Weights of a small mixture-of-experts language model, trained from scratch on English Wikipedia.
Training: a variant of Adam for the experts, 324M tokens, 4907 steps.
Below are experts of layer 4 (counted from 0) of a mixture-of-experts language model. Rows are named router (the router's row for the expert), up (a neuron's input weights, with its number), down (a neuron's output weights, with its number) and show model dimensions 128-255. Each number is 200 + 30 x the weight over its row's rms, rounded and kept within 0 to 999.
After each expert's rows: "mostly gets" lists some tokens that are sent to it at least half of the time; "comes before" lists some tokens at least twice as common just after its tokens as in all text. This comes from a sample of Wikipedia text that the model never trained on. Tokens count by the router's weight.

# expert 23
router,239,236,198,209,216,224,203,111,169,168,234,183,231,204,178,191,198,194,239,165,203,182,208,207,290,216,247,181,203,230,276,227,214,213,203,186,164,180,200,200,204,237,222,194,234,268,166,244,183,261,210,180,213,165,204,195,176,227,174,200,211,210,137,228,155,212,126,224,230,167,217,211,187,186,151,219,198,202,178,146,216,189,196,179,203,190,205,213,228,208,197,148,140,187,205,214,262,165,247,208,162,245,171,212,227,197,216,187,204,224,187,236,227,185,199,234,178,199,183,192,191,164,256,190,179,208,139,171
up0,189,228,223,138,172,229,222,257,220,160,198,166,205,211,225,217,184,202,213,214,251,209,175,243,231,222,242,171,228,193,188,197,213,186,203,212,227,219,163,185,205,188,196,219,226,211,197,207,195,160,200,145,246,218,208,217,219,188,189,155,208,154,202,296,181,201,170,223,165,189,193,162,212,254,187,185,182,229,253,181,186,232,206,194,198,223,210,196,233,260,224,180,195,194,194,195,213,230,211,218,210,272,190,244,196,242,180,247,212,171,164,189,186,175,211,189,216,120,194,224,198,155,169,215,159,170,183,191
down0,211,115,164,239,150,175,231,155,184,167,171,167,215,192,229,216,191,233,197,215,206,249,225,174,158,233,225,120,265,175,201,209,232,219,187,217,208,232,229,210,214,239,201,228,180,190,221,205,249,167,190,268,204,178,254,194,180,176,201,175,169,182,169,188,194,152,114,193,186,225,231,191,272,188,178,180,182,196,171,182,204,155,202,149,149,197,256,130,240,238,205,217,157,249,197,212,264,193,181,201,190,209,217,173,207,212,215,144,206,213,194,219,192,215,223,208,228,242,246,175,167,199,180,224,198,182,208,219
up1,219,231,251,160,187,195,175,155,186,193,193,199,172,206,208,209,204,181,141,193,150,194,162,189,242,204,242,193,205,274,224,150,169,195,161,183,192,159,212,197,202,193,212,166,263,270,195,201,228,210,220,182,255,209,222,197,192,204,203,170,182,215,165,222,227,254,187,206,240,179,201,141,204,239,175,212,203,181,200,157,175,215,157,174,225,172,166,191,211,158,238,184,247,186,115,294,234,175,180,136,195,196,220,179,249,188,144,214,230,236,175,219,229,223,175,226,141,140,216,202,176,190,222,247,216,200,232,203
down1,227,229,230,219,238,167,210,166,172,229,171,186,152,296,195,232,174,199,200,173,203,210,192,193,221,189,157,207,192,207,211,240,162,240,163,222,183,182,176,160,157,216,226,192,251,226,179,195,179,178,221,216,221,178,234,195,153,187,184,188,219,176,167,185,227,191,232,218,239,189,198,178,179,180,162,214,176,217,229,211,145,204,143,197,211,189,188,231,235,166,196,259,155,233,190,147,196,161,132,182,187,230,136,216,173,219,186,197,141,209,232,207,156,161,275,193,111,151,199,190,148,199,167,216,215,191,231,215
mostly gets: " ==", " ===", " also==", "s==", "|---|---|---|---|---|", "|---|---|---|---|"
comes before: "\n", "-", "|", " ==", " =", ":"

# expert 20
router,219,160,221,200,193,200,168,204,231,179,219,214,224,229,205,255,228,163,192,201,191,130,179,190,250,172,251,182,113,269,218,212,184,182,195,207,196,174,202,250,188,242,188,266,189,200,257,236,213,219,153,161,207,210,196,237,183,229,151,187,160,198,179,201,210,226,121,243,170,154,202,195,206,208,166,228,208,174,181,174,231,174,228,165,215,194,192,178,214,216,211,162,227,178,169,217,219,199,207,202,191,211,145,194,183,166,201,176,211,212,195,214,217,180,204,212,178,219,184,234,156,231,211,190,217,193,176,148
up0,245,216,191,169,162,165,174,186,183,157,180,191,205,209,204,221,233,212,227,199,178,185,214,214,230,263,227,196,162,244,188,193,190,148,202,232,198,138,173,196,235,230,203,207,155,248,135,194,224,173,216,172,196,257,229,219,153,227,187,207,195,161,209,193,204,161,196,199,215,186,198,240,127,231,200,203,208,189,178,235,200,159,257,193,215,191,191,221,186,219,168,208,251,207,222,201,189,221,288,176,198,242,182,168,165,177,250,193,275,205,273,284,200,190,229,199,222,172,227,197,140,175,221,216,227,195,154,192
down0,195,181,230,166,179,202,250,185,216,213,198,202,156,176,157,191,196,155,246,151,200,122,202,221,156,231,173,199,233,174,220,227,195,183,248,230,244,183,227,170,202,217,233,202,167,199,178,257,206,208,166,216,212,184,161,225,158,223,202,223,166,182,259,185,244,222,189,168,243,226,163,138,193,221,216,149,231,244,191,217,229,154,200,230,284,189,246,151,141,195,154,205,204,218,223,193,230,189,188,179,279,173,212,154,188,227,185,153,217,211,239,231,217,189,210,209,246,194,229,234,143,178,175,148,219,191,193,267
up1,199,209,223,113,185,172,243,163,186,212,156,210,192,209,208,187,168,205,208,199,186,194,183,192,206,181,255,243,209,195,165,149,197,227,208,228,182,197,212,221,214,233,161,226,224,243,180,167,171,192,178,146,196,194,219,216,274,237,151,180,150,178,221,208,215,232,188,243,193,209,152,215,178,202,237,229,177,188,174,214,194,190,116,147,181,176,195,268,229,164,197,218,186,198,211,260,224,214,202,213,189,219,235,191,224,156,193,232,160,259,215,235,173,141,225,215,228,165,253,202,257,194,146,169,165,158,211,258
down1,252,168,230,215,242,199,188,226,196,254,95,207,162,170,236,162,216,220,156,169,231,178,221,230,226,221,220,238,207,213,220,224,141,203,264,218,153,187,275,205,186,209,195,177,187,211,153,182,186,206,210,173,183,178,187,179,219,170,204,186,194,184,212,195,224,185,222,206,180,213,162,204,166,205,221,198,223,275,186,199,192,229,174,227,161,209,204,221,210,232,227,229,213,249,247,244,201,231,230,200,219,229,228,192,176,191,253,138,198,240,215,182,208,201,198,238,214,196,239,218,201,222,186,229,122,193,236,166
mostly gets: " 30", " 25", " 26", "00", " 27", " 28"
comes before: " |", "8", "5", "1", "6", "2"

# expert 21
router,255,210,170,236,175,192,182,218,193,243,228,137,223,248,154,194,197,163,235,191,240,183,214,204,215,227,233,204,222,262,206,175,204,208,223,225,202,168,194,194,212,249,194,210,218,274,217,198,170,178,153,175,192,205,176,236,214,209,156,210,153,193,149,216,165,238,145,219,238,121,188,223,171,170,172,213,206,219,204,189,180,178,206,203,179,160,165,177,207,204,194,189,260,137,160,229,174,197,200,192,215,204,192,200,177,274,193,190,201,237,170,212,183,169,246,167,150,219,127,216,179,195,213,180,186,224,180,188
up0,225,204,204,236,254,245,183,223,194,205,217,233,197,233,233,203,160,190,185,222,201,235,209,144,198,229,184,160,188,188,170,267,207,170,117,198,191,190,166,221,199,226,253,216,223,227,195,193,166,221,204,190,229,231,148,160,230,219,226,152,172,268,230,230,223,264,186,256,197,228,218,173,181,248,194,184,173,215,184,202,251,125,269,220,220,208,193,141,171,208,188,194,186,188,183,193,209,204,206,220,224,266,198,162,181,169,223,187,239,230,167,170,159,247,198,245,229,157,173,187,158,196,275,181,274,174,204,225
down0,198,236,203,196,197,178,257,220,211,219,182,201,242,172,220,233,193,169,138,181,195,211,212,142,228,179,216,167,239,200,225,204,198,229,203,188,190,229,217,199,186,235,210,225,136,227,165,198,165,157,233,268,209,190,196,197,186,204,181,238,200,245,178,215,215,156,200,202,271,185,183,213,109,239,256,184,200,200,191,135,175,197,200,205,256,232,195,176,194,203,199,213,191,179,203,198,211,195,247,206,238,206,216,227,143,196,149,156,236,196,173,170,194,222,257,263,203,150,260,239,163,203,204,296,198,197,161,243
up1,173,175,197,240,196,204,185,225,274,191,176,221,209,205,190,238,209,180,181,218,211,175,218,229,183,177,261,196,192,194,175,199,149,216,195,169,181,127,135,264,169,227,187,175,161,248,213,197,197,164,215,180,177,187,220,158,241,236,168,199,261,189,185,216,236,172,194,211,241,134,204,214,190,171,201,164,203,206,249,204,195,201,196,254,196,183,221,175,217,177,219,186,232,204,154,223,178,189,209,202,124,238,157,195,198,167,201,244,200,204,198,238,204,191,195,168,121,184,177,191,226,198,226,253,188,223,194,208
down1,220,187,171,136,222,166,260,195,265,199,205,198,146,202,183,219,236,203,187,180,152,229,174,213,185,223,192,197,103,167,164,219,197,191,186,202,203,213,251,189,161,186,227,184,205,206,195,160,179,210,178,191,226,176,211,239,171,207,205,214,176,127,202,167,213,214,195,201,204,249,165,201,190,204,186,251,177,184,230,233,216,190,226,229,225,152,184,212,164,231,200,213,215,210,199,170,162,212,273,214,209,238,156,216,200,224,168,221,211,167,172,221,209,206,208,187,302,136,166,184,179,204,216,169,191,235,144,178
mostly gets: " had", " has", " have", " used", " played", " won"
comes before: " the", " to", " a", " in", " by", " on"

# expert 11
router,267,213,231,211,170,213,194,176,235,281,191,214,185,266,187,220,211,152,204,192,194,159,197,185,240,196,246,184,159,270,223,223,163,178,214,180,175,182,214,246,219,242,236,235,230,236,277,223,203,230,160,208,206,157,190,233,193,260,159,182,160,212,180,199,162,198,173,251,182,177,218,217,185,193,166,246,197,164,189,156,231,216,221,136,216,180,181,190,232,197,189,164,211,165,202,246,263,146,204,164,183,196,199,218,205,169,226,214,171,262,191,246,195,168,183,201,208,221,194,210,182,194,210,180,185,178,111,150
up0,167,149,199,227,195,203,202,249,135,191,171,225,200,226,175,281,184,156,202,251,221,151,175,167,210,223,191,231,203,226,205,195,220,200,196,208,222,207,195,219,138,238,208,239,189,230,213,228,187,185,225,209,210,207,227,192,212,190,183,178,225,189,235,215,257,178,229,170,235,175,222,234,199,214,160,172,203,211,172,186,161,183,227,206,198,163,147,185,197,184,217,218,205,211,232,220,236,217,230,173,199,152,143,209,227,191,164,239,157,178,234,147,210,185,178,162,219,158,178,263,203,191,179,201,199,230,218,242
down0,211,193,155,229,180,151,193,200,219,215,202,217,220,196,187,222,208,197,218,226,218,231,182,146,186,190,203,187,191,207,205,186,160,235,186,171,217,179,255,203,153,213,207,201,198,279,207,198,149,192,193,195,230,154,225,229,156,161,192,222,198,150,175,212,172,170,207,164,190,186,137,218,160,188,271,190,192,248,99,183,183,186,249,167,201,177,182,171,178,197,196,151,209,241,204,200,218,214,233,189,182,209,172,194,157,254,149,240,225,208,214,220,205,262,178,212,159,240,265,227,243,258,187,231,190,259,153,177
up1,205,255,234,184,168,206,204,171,200,228,221,178,237,212,205,187,266,265,148,155,226,190,198,192,211,224,257,144,222,187,265,196,206,187,198,208,231,170,145,192,165,222,188,236,175,158,207,217,195,200,217,166,210,212,242,174,180,230,201,176,217,187,155,198,213,203,203,234,217,199,219,184,235,186,240,178,199,193,152,187,265,215,216,178,192,188,201,246,260,225,128,190,244,157,187,191,241,190,208,196,220,206,189,182,226,177,303,199,191,200,223,178,230,156,207,239,186,195,207,214,167,178,192,176,171,196,179,219
down1,173,178,238,246,177,270,213,164,251,184,204,210,175,192,222,191,223,220,199,187,222,235,247,178,206,179,207,196,182,181,215,219,161,241,196,154,183,195,243,203,186,173,234,179,213,203,162,144,214,186,233,216,196,240,178,204,227,240,191,180,226,235,259,270,178,193,207,198,230,139,186,212,233,194,200,182,155,217,187,165,212,217,164,241,219,215,194,160,240,256,197,206,102,256,228,195,214,200,156,213,186,211,202,179,197,224,236,196,193,207,244,221,231,193,225,214,160,223,174,207,196,152,199,207,108,189,224,180
mostly gets: "\\", "^{", " '", " ½"
comes before: " |", ")", ";", " -"

# expert 3
router,202,193,201,178,205,232,173,174,174,211,211,191,228,214,179,228,181,192,161,196,210,146,159,232,208,150,196,202,175,290,193,243,225,248,261,193,178,100,187,206,196,196,229,241,203,234,255,152,196,200,184,193,211,223,219,218,228,228,165,227,232,286,174,181,211,211,219,298,215,159,218,183,233,242,199,220,210,173,204,182,247,176,198,174,159,198,200,214,219,207,177,197,213,188,200,203,261,191,158,179,158,214,176,195,202,210,165,227,232,199,195,207,136,184,259,188,152,237,170,233,166,237,225,178,162,182,177,161
up0,169,262,196,207,214,237,232,185,201,202,175,173,181,250,282,163,160,199,168,197,208,216,278,196,228,257,192,253,177,229,200,218,195,215,218,200,205,218,214,174,157,192,219,212,198,192,247,179,216,210,203,191,140,214,217,212,211,172,165,187,202,192,182,162,193,189,236,159,211,146,240,169,211,169,190,246,217,191,194,225,227,236,186,224,198,245,206,207,232,139,215,198,191,154,167,223,216,169,219,183,256,190,146,248,235,245,222,247,212,251,268,185,213,177,121,193,231,189,206,176,211,176,154,160,233,237,154,135
down0,206,206,203,256,225,170,217,265,211,205,209,163,122,197,187,154,156,177,173,186,258,237,211,227,169,192,176,168,191,178,195,169,217,240,238,222,258,192,193,223,178,158,208,187,242,232,204,218,167,217,212,180,166,194,228,208,182,201,161,164,194,148,174,211,201,194,127,266,180,188,169,205,187,169,206,160,224,241,224,209,181,202,155,225,190,153,204,144,184,273,222,206,202,204,227,152,168,190,234,199,210,215,169,182,234,233,190,201,174,257,250,228,221,193,227,178,188,206,181,197,247,190,209,160,204,218,197,208
up1,209,189,228,191,167,234,139,215,198,224,172,190,201,181,246,164,153,179,211,221,221,205,207,232,201,283,192,285,168,184,241,189,180,217,190,204,196,160,170,205,199,217,189,182,168,225,201,216,154,232,208,225,240,240,244,237,251,181,175,200,193,229,237,193,148,166,180,229,258,235,145,239,258,167,222,201,256,196,177,254,180,234,196,209,184,220,206,203,165,240,177,191,184,164,214,175,184,159,193,196,219,228,177,219,190,198,239,209,246,177,173,204,199,201,174,154,177,150,167,224,230,165,199,213,186,191,219,166
down1,160,184,244,275,194,221,238,177,187,248,178,192,160,221,217,177,201,180,123,195,207,273,212,198,171,216,182,182,198,175,245,155,212,233,151,212,212,205,218,272,188,202,176,205,203,200,181,198,182,225,192,245,183,186,160,243,138,193,161,153,192,230,203,205,179,172,190,258,139,121,198,184,165,155,177,180,207,231,200,218,238,233,141,116,175,158,226,207,252,218,226,204,182,198,212,136,218,210,171,182,221,204,200,231,149,248,194,137,185,236,212,269,179,178,191,232,188,212,229,193,200,197,250,186,202,201,230,216
mostly gets: " and", " to", " with", " or", " &", " including"
comes before: " the", " a", " his", " be", " an", " its"

# expert 7
router,228,203,177,184,177,222,183,192,269,192,226,204,235,183,234,282,234,193,220,202,186,190,187,193,260,204,177,215,164,265,199,190,213,126,177,183,165,167,192,170,252,198,191,278,252,227,246,169,184,218,175,176,219,256,199,220,202,177,139,191,137,222,196,221,151,221,238,270,236,136,207,192,227,174,172,233,224,152,181,182,208,179,215,240,189,192,180,191,233,223,139,175,226,173,198,197,214,166,205,189,166,230,138,212,199,156,154,208,198,246,182,238,185,171,167,177,176,191,174,214,173,209,230,217,204,227,128,182
up0,173,173,188,208,227,130,188,176,175,193,228,226,231,229,127,185,176,240,215,140,203,179,199,196,176,225,213,262,156,223,147,216,216,199,238,264,157,197,206,226,220,206,206,188,212,209,159,226,219,168,186,170,205,269,202,216,216,244,199,195,231,220,198,151,191,237,178,157,173,214,206,222,149,178,214,223,212,204,164,219,221,207,215,216,223,222,196,211,130,215,211,125,183,153,195,239,175,161,232,203,229,117,221,178,256,218,217,243,239,179,187,217,228,205,179,239,203,220,187,239,151,218,198,175,256,202,196,254
down0,230,213,173,162,231,215,191,169,205,212,193,196,161,184,242,235,233,156,173,177,177,180,232,197,143,207,249,188,176,200,221,245,144,185,153,177,180,206,192,142,191,245,178,217,179,149,222,161,115,196,192,214,231,210,182,218,204,175,204,227,147,189,211,236,160,168,201,238,222,226,195,156,192,211,210,213,193,215,180,142,173,252,202,196,138,236,212,162,180,215,184,204,174,151,215,178,212,233,181,217,202,222,189,237,211,155,169,181,250,220,258,198,184,195,199,211,171,220,220,236,166,181,163,192,186,199,141,228
up1,213,173,151,239,171,226,145,212,153,208,199,171,203,173,195,176,211,222,229,166,189,219,210,182,218,228,231,220,209,229,156,165,227,179,165,190,204,196,196,247,229,201,175,273,216,227,175,201,158,216,204,234,187,185,194,256,218,207,151,154,160,195,190,192,224,239,215,191,257,188,188,223,213,146,195,170,218,217,202,221,234,178,186,178,237,183,250,250,208,220,213,193,175,183,200,199,220,198,218,233,208,210,185,157,192,195,246,222,209,176,254,186,211,108,209,133,182,194,192,185,160,220,260,223,224,188,229,212
down1,232,173,201,163,219,240,215,247,217,170,194,187,265,179,203,183,173,240,178,218,205,195,217,235,206,216,214,204,207,268,133,190,229,195,237,251,198,174,276,149,186,163,248,153,204,176,165,139,176,226,243,160,233,229,202,191,155,158,183,235,227,185,254,238,233,190,226,191,190,139,151,224,238,273,209,178,192,183,221,217,197,241,214,223,185,215,134,235,222,189,185,212,207,194,239,208,167,179,179,166,183,165,170,205,180,190,142,212,220,182,205,225,169,245,277,205,212,195,223,229,159,242,197,257,198,182,213,231
mostly gets: " /", " |", " 0;", "°N", " 1;", " —;"
comes before: " ", "\n", " 0", " 1", " —", " 2"

# expert 2
router,219,207,221,179,182,180,181,183,258,190,230,269,223,202,208,227,173,152,193,168,173,152,153,198,280,243,206,207,78,257,224,193,224,213,221,209,185,171,178,213,197,205,191,279,221,194,244,230,199,213,124,176,176,247,222,218,191,214,202,217,175,184,189,245,183,224,160,195,207,149,201,212,209,231,184,234,198,192,135,182,249,169,213,186,235,194,216,177,211,253,261,181,198,140,177,208,197,219,247,185,184,232,197,211,211,209,190,193,202,211,193,173,222,192,213,188,131,200,183,204,177,213,190,173,212,225,163,169
up0,213,193,210,192,185,223,182,252,202,217,193,217,248,198,239,186,230,179,174,205,239,148,203,200,230,280,185,231,212,230,194,186,259,240,214,195,188,214,170,194,218,191,210,209,228,198,190,227,191,222,185,169,235,210,183,254,217,195,205,186,191,176,185,224,230,236,187,155,221,190,239,203,221,171,173,186,216,181,175,241,225,192,201,181,290,171,204,184,172,262,223,192,238,191,177,235,183,212,243,193,214,203,171,217,259,133,225,184,189,187,167,168,201,232,243,218,172,197,150,223,237,187,213,232,219,209,176,189
down0,172,259,172,234,146,238,226,182,239,216,270,240,192,221,226,208,228,197,200,232,163,207,210,225,240,155,209,213,196,139,234,245,146,233,238,234,211,222,209,184,167,202,176,175,233,219,184,174,244,188,176,183,190,134,133,191,224,251,239,222,144,143,225,200,206,215,206,181,152,198,216,169,176,238,178,194,189,163,217,201,201,223,198,213,150,219,214,247,170,202,196,205,208,201,238,183,206,223,211,187,210,235,213,244,165,230,190,169,156,127,162,179,221,237,175,226,187,163,175,161,239,195,219,190,149,213,212,223
up1,199,225,220,150,231,210,241,165,230,204,183,202,225,213,225,203,198,207,222,147,201,236,225,204,207,178,195,203,163,187,210,164,183,153,200,167,172,240,224,171,261,205,214,222,206,175,185,176,180,174,279,189,251,168,235,225,229,223,198,202,259,191,156,139,197,241,188,196,246,255,213,157,186,170,196,215,191,204,218,252,180,222,196,197,192,149,186,238,189,177,233,139,193,190,206,210,217,170,177,231,265,197,221,212,164,207,192,197,204,253,224,228,160,162,177,194,174,216,183,262,210,203,222,183,176,210,217,224
down1,188,201,263,218,205,230,174,198,175,217,165,204,195,199,217,197,240,215,174,224,152,218,206,184,236,149,241,159,225,157,241,213,153,154,153,159,228,204,159,189,221,226,255,133,228,219,203,173,157,193,243,191,231,155,214,189,146,168,204,186,209,186,203,180,214,232,242,190,194,223,153,210,191,202,183,227,191,177,207,245,170,177,190,282,205,194,173,249,159,210,175,191,221,253,195,187,196,171,193,204,240,137,215,228,145,172,154,175,146,168,263,267,201,152,197,217,261,177,178,204,192,173,206,234,193,175,171,199
mostly gets: " September", " January", " May", " July", " August", " December"
comes before: " |", " –", " January", " October", " years", " September"

# expert 1
router,221,217,230,149,203,206,221,191,164,211,239,189,204,210,194,280,200,138,216,172,215,190,165,225,233,187,207,242,186,195,206,178,251,156,299,203,174,233,203,216,189,256,229,184,221,257,215,232,193,203,188,190,185,224,139,234,184,199,191,237,232,192,164,240,171,178,139,263,259,155,188,194,234,217,162,324,176,177,229,208,214,209,233,185,222,223,188,225,227,214,177,90,181,126,192,209,218,182,227,172,219,216,190,225,188,218,177,180,213,168,202,188,191,158,208,177,166,187,190,200,203,222,194,181,237,238,163,169
up0,244,218,151,118,187,158,186,225,194,167,261,231,193,204,197,180,211,185,202,234,202,207,215,171,239,234,228,219,209,211,219,195,206,210,242,236,216,235,216,180,194,189,163,167,227,161,194,224,158,205,182,111,198,195,241,205,239,224,231,204,244,201,212,235,212,169,186,203,287,181,176,204,204,231,203,168,221,151,214,228,228,195,233,156,262,221,161,176,172,240,217,178,202,204,203,221,187,232,256,203,208,206,181,219,203,222,192,204,188,175,175,205,165,214,214,135,177,214,190,162,179,195,234,168,148,197,150,231
down0,190,183,192,205,207,191,200,268,146,182,174,232,203,205,189,178,210,198,221,200,165,276,210,177,182,197,200,213,190,200,188,195,216,187,194,163,228,198,201,220,226,226,140,143,177,199,188,206,209,216,219,225,209,197,253,211,204,224,191,204,210,204,197,140,196,199,198,226,152,279,220,203,161,190,186,174,222,184,178,194,192,184,228,294,129,194,172,203,216,190,218,232,178,182,241,209,184,154,205,169,204,213,228,153,187,223,221,204,204,207,181,246,197,153,212,195,160,205,209,174,223,219,207,176,247,181,215,228
up1,233,149,219,184,218,203,190,219,170,266,188,200,233,187,153,178,193,159,224,209,232,200,158,202,195,172,196,257,229,228,160,192,160,228,247,190,230,204,202,229,115,286,192,188,177,237,231,208,216,191,197,215,190,178,158,216,173,166,194,140,239,186,229,207,199,195,194,234,130,196,173,214,202,217,191,235,279,208,154,153,177,122,222,173,231,147,220,171,208,227,234,178,233,156,167,241,227,190,219,213,155,141,228,206,212,206,186,197,228,195,192,200,214,168,266,203,156,266,126,212,204,247,190,152,175,209,207,202
down1,212,190,214,216,228,170,162,231,173,122,289,202,210,175,214,177,298,187,174,239,153,167,221,190,204,186,159,176,187,180,201,161,144,236,223,182,208,209,182,197,151,191,184,108,228,187,200,206,205,229,236,194,168,169,146,199,180,213,248,189,205,173,219,207,193,203,225,170,178,187,198,217,150,213,239,221,220,158,167,161,227,172,208,296,197,175,192,214,162,217,212,212,197,287,229,242,220,213,188,176,260,238,147,217,164,247,191,203,231,210,195,217,237,209,244,204,166,191,181,208,229,194,225,156,191,157,200,206
mostly gets: "ing.", "ed.", "s.", "es.", "ation.", " group"
comes before: " of", " The", "\n", " in", " and", " He"

# expert 8
router,198,212,241,183,157,170,226,183,197,208,200,223,206,225,202,243,219,172,229,187,248,157,178,190,283,173,217,181,165,256,240,213,180,168,222,218,152,174,220,211,179,256,164,146,248,208,190,189,208,237,199,174,199,212,213,215,221,194,159,236,226,210,203,208,192,231,188,178,155,119,223,235,202,194,189,258,156,189,153,166,213,238,231,125,212,195,192,213,181,210,180,179,175,181,207,230,215,201,265,196,189,213,181,191,174,213,199,218,225,256,191,237,182,197,203,174,172,186,162,185,184,163,234,160,185,250,215,203
up0,202,178,237,184,169,190,203,234,205,282,190,208,141,220,242,258,224,195,207,186,195,156,197,148,201,236,216,203,187,206,156,240,213,188,236,261,245,189,214,175,192,184,246,211,215,228,206,183,184,193,190,258,150,208,192,210,242,230,155,205,177,209,182,211,191,191,153,218,240,197,239,211,206,177,226,214,189,221,207,254,202,193,185,192,157,213,270,143,224,220,186,193,212,192,164,190,224,178,227,227,225,183,195,194,268,151,202,248,215,273,203,196,160,165,240,246,190,173,182,166,171,113,216,141,164,241,171,156
down0,210,266,226,195,160,252,223,238,187,162,226,184,219,204,227,197,213,177,190,256,239,199,187,230,249,169,226,190,202,156,219,243,160,182,242,211,217,209,231,188,200,225,195,116,154,221,160,195,163,173,254,178,209,213,176,170,154,158,245,199,192,233,236,208,225,231,195,182,187,189,220,178,179,194,248,231,158,139,198,185,195,189,242,191,245,213,199,194,183,262,179,266,181,144,181,190,197,182,180,188,240,239,213,208,206,235,212,180,195,199,153,230,182,167,226,199,218,225,186,170,223,173,178,244,165,229,241,237
up1,192,176,149,201,226,200,181,163,203,173,222,181,196,173,152,161,160,204,187,185,222,204,170,240,236,201,194,222,211,195,213,212,254,160,217,197,131,211,190,249,195,190,263,195,207,179,203,215,180,227,203,140,190,227,188,229,215,177,251,149,158,174,194,225,180,197,256,219,248,196,245,232,191,154,207,206,221,224,223,214,215,258,176,207,201,243,142,191,214,222,206,134,179,219,243,203,216,244,197,210,147,173,167,200,177,217,170,224,182,163,157,253,207,232,160,235,188,220,209,207,215,195,193,228,192,168,211,168
down1,196,192,180,202,190,230,136,197,202,162,182,195,141,233,272,162,211,218,189,208,205,155,196,244,207,147,162,200,220,188,190,237,190,185,193,229,224,194,195,246,180,219,165,169,187,204,152,195,260,236,195,230,222,144,180,229,155,182,237,187,194,177,171,150,267,211,185,189,187,164,211,173,129,141,234,201,233,199,198,151,233,161,226,186,209,187,227,217,219,172,200,243,178,173,200,252,265,219,193,206,185,213,197,219,210,242,231,196,165,215,174,185,203,198,195,205,259,212,178,197,223,193,250,178,230,181,206,198
mostly gets: " that", " which", " who", " when", " during", " where"
comes before: "|", "\n", "-", "The", "In", "=="